{"attn_scale": 0.125, "optimizer": "adamw", "dataset": "wikipedia_en"}
Below are experts of layer 7 (counted from 0) of a mixture-of-experts language model. Rows are named router (the router's row for the expert), gate (a neuron's input weights, with its number), up (a neuron's input weights, with its number), down (a neuron's output weights, with its number) and show model dimensions 320-383. Each number is 500 + 50 x the weight over its row's rms, rounded and kept within 0 to 999. Numbers have three digits each.
After each expert's rows: "raises" lists some tokens whose logits its average output raises strongly, later layers aside. This comes from a sample of Wikipedia text that the model never trained on.

# expert 42
router:570535495411434634522481469491522457453574456543473482378493483509460443624505453507496476522565512550541421528550532489491619547552467399577446457571551493528546473390456466553506438438519561
gate0:459546593583526577458482475567411464484502540482486547481456467424504533455575502462571466542513486537517493539499460452591497464547448574492535442491487492448542509426458489534545594558407431
up0:527489369537496416487491503521606514371530525487497495546520471542458476481442509503451450546411559583543492544593532469524531502526521540539529428539544486518506600496533527503516501460458415
down0:486415548500536490474582533601514590485458548461571538566563462467585570436551481524393561576479512531538553476425439508426522432661525509432446437504475513545476518518472430418476456420590543
gate1:492498462497539549472504545402440588521518503514490424502494546499537524522509532476470416439450465523536505478529552487453486504362479490548518437403533482493566469514508491497479554533564446
up1:469526539498527532475482401503525468456514513498518472518478452446384446468492539486454531428497469529495490427541542527463572513469559478466544510509488542466471492529465516437519483493527420
down1:442436559399504602501425495481477481562532550539409521500574592556471487362530554485538439420474514447515573505592457452496397525481501553546481541412513465532516476625429484505498441479606464
raises: "ing", "ed", "ings"

# expert 38
router:500586517480555551435487533481520483526534548574473563482552416502428487509440494407470428598471440442519495512579541559536525576554417413534414486465549420568527457472555503497549416480421558
gate0:506421468526572480403505598544572512509512401501425553564485538494509616486499544518452567527526452513403515565537435429490573423485463432547461507457490441555397493500486547410510508510536430
up0:523551480500453463558509423544413514546483500517560507461579482540500467550496516520491484460473477470467472517479514585475464465388427461482574543497454580456576465475524500566424551520499473
down0:414460517493525448561516475558403468462542507551441506487369504601492477573425417487544547548528392420476498533425579534473526429500451413518571581537629578517602461467551523480494461457526524
gate1:491508416514437450551489524548552539505436467512556548527456547561484533564431599495460480528603457488481459550549519394557540546466461486427548488449609545434513458531540505515476496422542429
up1:522492492545527464519518417531477559492471472504460481541501548527436533481591573524549534542433552568532563439369585534453508540500424556554499596471478493504512528385417519473508506426517423
down1:446504554554558562490437491515485498373471509517461477513479436474427579483553541577513554530535580443461590502445510578526510436562483478546567504502534536617567434433473442456465505475495565
raises: "-", "s", "ace", "a"

# expert 21
router:539535451596467530479479528495367525525523577448546590502547476537533464527475464528542570516554476492548476557522570635502575471468552561509438449550556441525576415350477503505539520473551535
gate0:457497525479555570456436539454409589512528574524550532485559570499448523562559434532452558498483538481473589538428471538489412471526495485409533502513526424449475564529527447497481528492492450
up0:536550440547485464501501568461496546537446591552451404493561563551527589517525527540400402450507437565473567622401402544532428456499465476509535452558450490493571532603421404496539432432498468
down0:641513431511398480532479539466547476481568407484517516543463409516461512472461477474475502470512591446532503460427414503509416516518589419596448513436454398537571509505500496491565578489451573
gate1:420471524471554480466457592431534525581505480509460554565473437555569520460538527514469444441501479510429507540491451459520506462548501468637448441490532571479434583550495537508598469577600472
up1:486539538542566440454522671524540500467545437426502515486504409481465536487528497474514560531475575482460467671515540473525584404550461451501503542506562602458457553537547495477577496590476503
down1:526478514568553506476510525441504530546474522391452509556471516464452490495407457426514572575425464511446509552471526426550520552478487520483510464570462522466505518527421532456474593491521378
raises: "or", "z", "est", "roll", "o", "j"

# expert 4
router:468471481464481445586537413610467501502548563554500576434562477415544524487453466495500557605472536491460519480420556606489533493560467506541491438436501491553510500402526538504414511489578522
gate0:529519387494476503480557492443449467474545484600499498517510439420514481471445532543555485501577560481464500524456557564567491441466575633467526500516485502504463531465523558406380484539566446
up0:463461507544453506404422507491540612495577577588510449420369488458506479478426450516541553492525482502407578562467628628493456590497562606419465491395505564548509476429571460506543437519463537
down0:541521540559466439502450486488533534434542405499502526429432458373514530540524587526402450562473599436468530489419555581418426525521528568454505496577539485528460506430640501514598517567505475
gate1:485480449558477589434488496488508531552496540602449480550562589473480439492383473518445532525480453559453513503516534486614574638486473419501482554511509389509484464491471514529566418511594543
up1:564637656444497486465445533487587452473530500399443444529487414500413591516575500467482545483503533466530428525503518502475481480573492541543542568497520574493481537465458419491454546549452530
down1:482621570476529477466549527472540426518515465491406473423500475468527495536469515473520484452539425518496485546523498552537407566603514520510515437451613398401448544468550554511491475625509556
raises: " of", " and", ",", "-"

# expert 37
router:627556526487443527597503461494451491479506506475479508500549551504511488507465426459592611569517499487523497444523534560552673557465520490495525486543499434569517449445553506548512458452461582
gate0:536582422577378498527504537509486486454521481593411528558557572523504539534480462519424546527481465551435541538587494538558450476543556447499516515494530470512581419512528562458508540450538532
up0:593604413513453482553465523483476469455482488600482480509500502539450503421455459515396526563410440546481579527553511591585453558520483483458468556500556458472482489513567487511496522489501496
down0:536563457505482467524487482561504463469569478497524427533512472550593458518497439532488461495523500486431502500604525573457552517538456543429513489421562464481485504474582580540494541591628465
gate1:507475476439477496439428536445502503549509537504499549503513541505475525500435518402628532488517482473627451554492505538547565541447573519411501590566464415501457478462462525471395474485454441
up1:435474548519520575485468553509397501517445539553503515449519551579513514565540482577584533520432466487538530605596478438549551472518578542421496538408496484522553457469596485484439450469462484
down1:494368504542445480496452490388368454483552491506451408442541514452543496475506503500539572509405479483470536512520629552489484429543503469425447518511387513558586544482360467557572469528562488
raises: "o", "an", "á", "os", "as", "ani"

# expert 45
router:438563545463421545464545552539449548536525555501457597533528491548423534488436508451453536529522473471558471455566633450488528568522528458471472448430522475522613492445498501474477537532513612
gate0:544513442513444515565510477473525440534536435429420593485474484484477479467560561515587572521477589472546572487528494480515424389491568523461452503510579508460556510577475506471445445540478472
up0:460507467546515517397460496473583550432492498478474533507448542538513469504436504541554538528523538611501431485514513524557448575487367548466463529554452544445500489525462526508535504495489514
down0:444499566545522431491471553489524586541462523453530557565494435540514418489547610520492487491424446522540510500463579559561532507560491504436561511454498557496571482533501485518448531543557446
gate1:537515462445440483497510543532463559473512477558570542514615576435599487460494483512489495532509507473456508577484598505532485404503613544507529512491533515489516563482494519488381561458501556
up1:442469506499467614487460600548436489503428469577490562526497507526510471403497481539520483461460487515507497437531530531371501480542535527521491437581557472519514508469499476367473477507417565
down1:506462489431392511490466530427507514458501482590423443531445581491501543547505472478479516579448430451491509481457440512504648582459497610494614504544495479537424488510515489527435510544502454
raises: "at", "or", "ore", "rap", "ater", " same"

# expert 0
router:522423561490506512565491406550500466578570489671468476506540465467473538547503448563540498505537498506534459563551560563496525442571514494629535536480468467492428464388482541481504491495538517
gate0:483499543467532447522477521445526549603496575441439517488470551513508534437472369495477469566587446567468493539453467561640527479501470449472527511428500500465505442532433447465470509478456436
up0:464470525509549490444532458543397487507495428534577462620534551499608501536449464418548491459515569486504466541465503584513543485468436616561495532571535539485394538508471554494498384489583524
down0:512456505455539484497489522468466454456598497512507480511492578432523384431438479519460466501558447527372541450460590559562498470602512459424520486460462569510499453517499437522598528440576476
gate1:493527524451499549444446544494525484556539523420511484563441490424482567622535504523493538569516534481417549472443509551518488375568527507500510534448574461503485475478439528376572579479451563
up1:541472409509470515450444528480553452500447465477579453547461505456430642564570555539551435503399527430465573494458474533496437433479608509477598574456530504507446528545544554446551534483539475
down1:429524460495504481502462455549516484552569521411397495501423534428495472512439530503536505505539482504471404448518421441505542571553563555536355522495443489453408522444461418526484529487484500
raises: "ices", "vert", "ver"

# expert 10
router:462561497503572540438554477470515566498531506437461518508521519461480499524447519505493530505610512566500485512579599593567521407492543462522509438534479478535523451482529342547488458506515645
gate0:510474435466563510526498482541424545556517529499543528432445588521480502484545503498516543597507461456463487443529520499548578454400543498478441505478548435495464567502547475518505431517423526
up0:485550390548469475501510542437478407561475468494409448455445538424393543509488404507580466517538503480470438490501559467542499437468554538501573485541536577457573500457489507479368376598433476
down0:434601467498494562521572517484559508453493491579445465461500487408397427518549491586565483517442490429413500543488573522562473537515492481534461483585573599422544499543480533443509442531437504
gate1:520501416551596531487511443484496471574446482506545477474538475542418505636473570512564522500446459653548481489548390528496475526545527431465449524578449416537521497485522494524521572570462530
up1:449544475512462500489398525554485487503489507533514544506503479465503480498525448486651542417461522523513422569500559409464470508483517465530453516476544470490483374446462505412493508539486565
down1:471586555626548497546439454422516449592406485474497473444342479462421475520409507551509529466513467512383444595634515533497532443469505456442474563467531505588524383506495423536519510579471557
raises: " including", " which", " Jr", " who", " and", " where"

# expert 22
router:513438509415593571412532453533406564521528560539431548482447462481506537570404497611529564496484477502528407575509545500518598498451489448475470503532481503597587456435398512589428472381500577
gate0:522438462482580442486613515509494562540483501446579488535505574583491488582477476543557540510429594541494492542520531476445482455506524445619541506463528525572443479520547482590464584480495520
up0:519554548487449554501721507454543397591448494559539578528505537476556565465518473520480456548425551534524464552561524444457517401531579435544461470521598488533560436559533474445478548563449418
down0:530529518506550531503501557430539551467584492466410557531468440569516500519546486501414470495518556549473545424601532460518362544534420454534477495518425529566599510626476517503470498527556527
gate1:463528479459531465473508515500458577549510568536474455410526552520456511496521435494497539491555453481538548472527498506433559522587494478542490533517563453470588592462524565567491519560501567
up1:444488429496551465511478545488489507481537548578527519544532517455532501433534494465478600501443525431562453478434609541615482550444452439561422566504480449500434539503458555482477445489560577
down1:558480515482496505480481560464525480502521519602517573484525525497470581464456520527471526573510521576444575470452569449500481527411421556602493478499459505481489529458559544493458411516478519
raises: "6", "5", "”", "0", "4", "7"

# expert 20
router:534531431511510430604577481495431488508513640517454545541451499585491456591544496541631508514517508542540474452551570508493651506506450471573527430568379486610556491359495502487495462468504572
gate0:537557456526534523472555428499527466533514486497550448577490564589488502594578427588510495462511452527447462418583529498528569459550492454541513461561523529548528528430526462581467443497546496
up0:544415486556501470556447484488564574561472576550607492466542594493479390533577518509540541556429546433529457467537512521603471534532538594514530472572498450495479513505509454570468463528454641
down0:473392531479506493509438572524487498494515580513512498532555498474427518467544520454494487536468573448495503434534493401459498529521484561556474473600485496492463455551514569522561595479533532
gate1:498504483548461544564584588541509558517446553475526484443506507547500446497487469524486484504562455583524458587483497482519487444588474535558456450528453480536490551593539540606474458511496492
up1:553478404405520578519460500465401532435530501552457603497537467526496534515480564491503536555491457480498493499474537564479467426509412472433519473469469517445548446502617495428463536508537460
down1:429541548552543543504472556441534503485467517571542523581592427553487499582489571419506507542471541469433508481472625532495523447441582561366508505570534454547491487520459516553396468460436443
raises: "ions", "it", "ion", "ors", "ive", "ut"

# expert 16
router:525532496544492567523504511504511590488515587586400546491549467509545597500525556573516525523470469425514425523642483549520561471565537478541436485513590449612511510544422541552431539422461492
gate0:478445564497512533507492483467452471490496528469522518508446585510594481459495460531510514522478378476440557461488466548441452566514531497457446432491563463496459604427618534417430464434504631
up0:521489521485510461473549456474535495379442550539534523512509503498466434476566485450492488519539535537544483511505539406511572390455421514575622435545381544573521474481468492465510511585532525
down0:549471404456479518455534485569480418480581416393567519584519481537446450546521454524550562500484473472456510493461576499470548532485463436524515563502547532445536517557548490488579573583521557
gate1:510432542563507421386525507495465436435570447621495521455578567567519601513596442516515538434391404554575467471450496523427508513468499553514482523552554474572481552478582487460503533517438500
up1:371503431425481546471493485594571508578497532476555499416463420553430522523507521461471489451601528453453508505524495533566493546518435494572405433531505549512509461517514519472423494424491554
down1:450554538495521466498614537407551483427509496505452441461504494490525545532542475491485474554576555499496476404588489583485521490538480522544472515440513547525452542470520525425547540520625580
raises: "que", "i", "gar", "ite", "ote", "ev"

# expert 23
router:489516574527581527418511398492526535614544478543374625536466467508563495489452433550546570510477535514516492543575585619503559540475455515547591388488577554455553459390479423507461398439415541
gate0:608480479400498545438497584529483446509538455496585470510526492489488570560486577440496466426464455520415572552417454436491544449615511420453494514455505527423506497582504489397485484544540599
up0:482483467510510522556528548537485403468493467578457524550497551539534451487473485487538551430502547578537447481492436494471529487376499470437490506398534545487384344423515461567574576526538508
down0:525514565489480641457545472513449466399449460544477523545455524401487497462431488508514612562645413548577402462528529563496452476337432587489548469515532384445457522505519522463495517587496533
gate1:463556507387539476535468542508502512458427491532541525535528467477461549518555517446506557461447489547513487608590409534563528534409552451517489603553504400438499473493563529386506480460553544
up1:508432527623441504481442486505485571556447467479506427563524638501459496397443455493498474555560589551523500440381506577565504529565601477492531509473522469495542566457487540509538463404572491
down1:441499467497548480429540537537534472413550395480526569536487411454533518547537459513510419584430483411582564485491492500476482543598487497573450427528440544509537460546385486496468587458472657
raises: "0", "5", "9", "2", "8", " September"

# expert 1
router:513544586534565505484499489557430496505522590623547545394505527501607517433500507512456521519494540503528528635537508572512564400602538433482485521516551525453474409428480528505480427447474508
gate0:590498467487482546457588526544476461520487520437473508420489539461518564460513582407476483494511500522468514532501511533487575549543463463496483538541428511422448386518471449517433474496428443
up0:513524533476527501518596501575508553468490574544481561413467582500486492439533502406475517453463490480474502489517471527483509443598475454454436493492453577509574522560540434519498446460494564
down0:503465460460491611462517555447582485535461525556408519514476465553585430500504487473454593472576524487464457541502620535474571557433525516565512570473447522514553500401546472534525540536489575
gate1:484537481511520483513520616443399585438516459567522542490440543500455497427428513519471570455498439500519530469418505535518544536526473469507532526485428466454453511538453487480500539470600467
up1:467527462499531502510453525509514418501506532497455492524568526500445511537414474452486533484431563578586570483492550475554492584423479596525571458427540517503531546420434508523528494541437526
down1:506548535442534475473518470551536474402491497552529494489540494521478477473506482486602468585571508448536412403469401492526521499468457526501389454440479478445519477444446465426465468466484588
raises: "im", "za", "z", "x"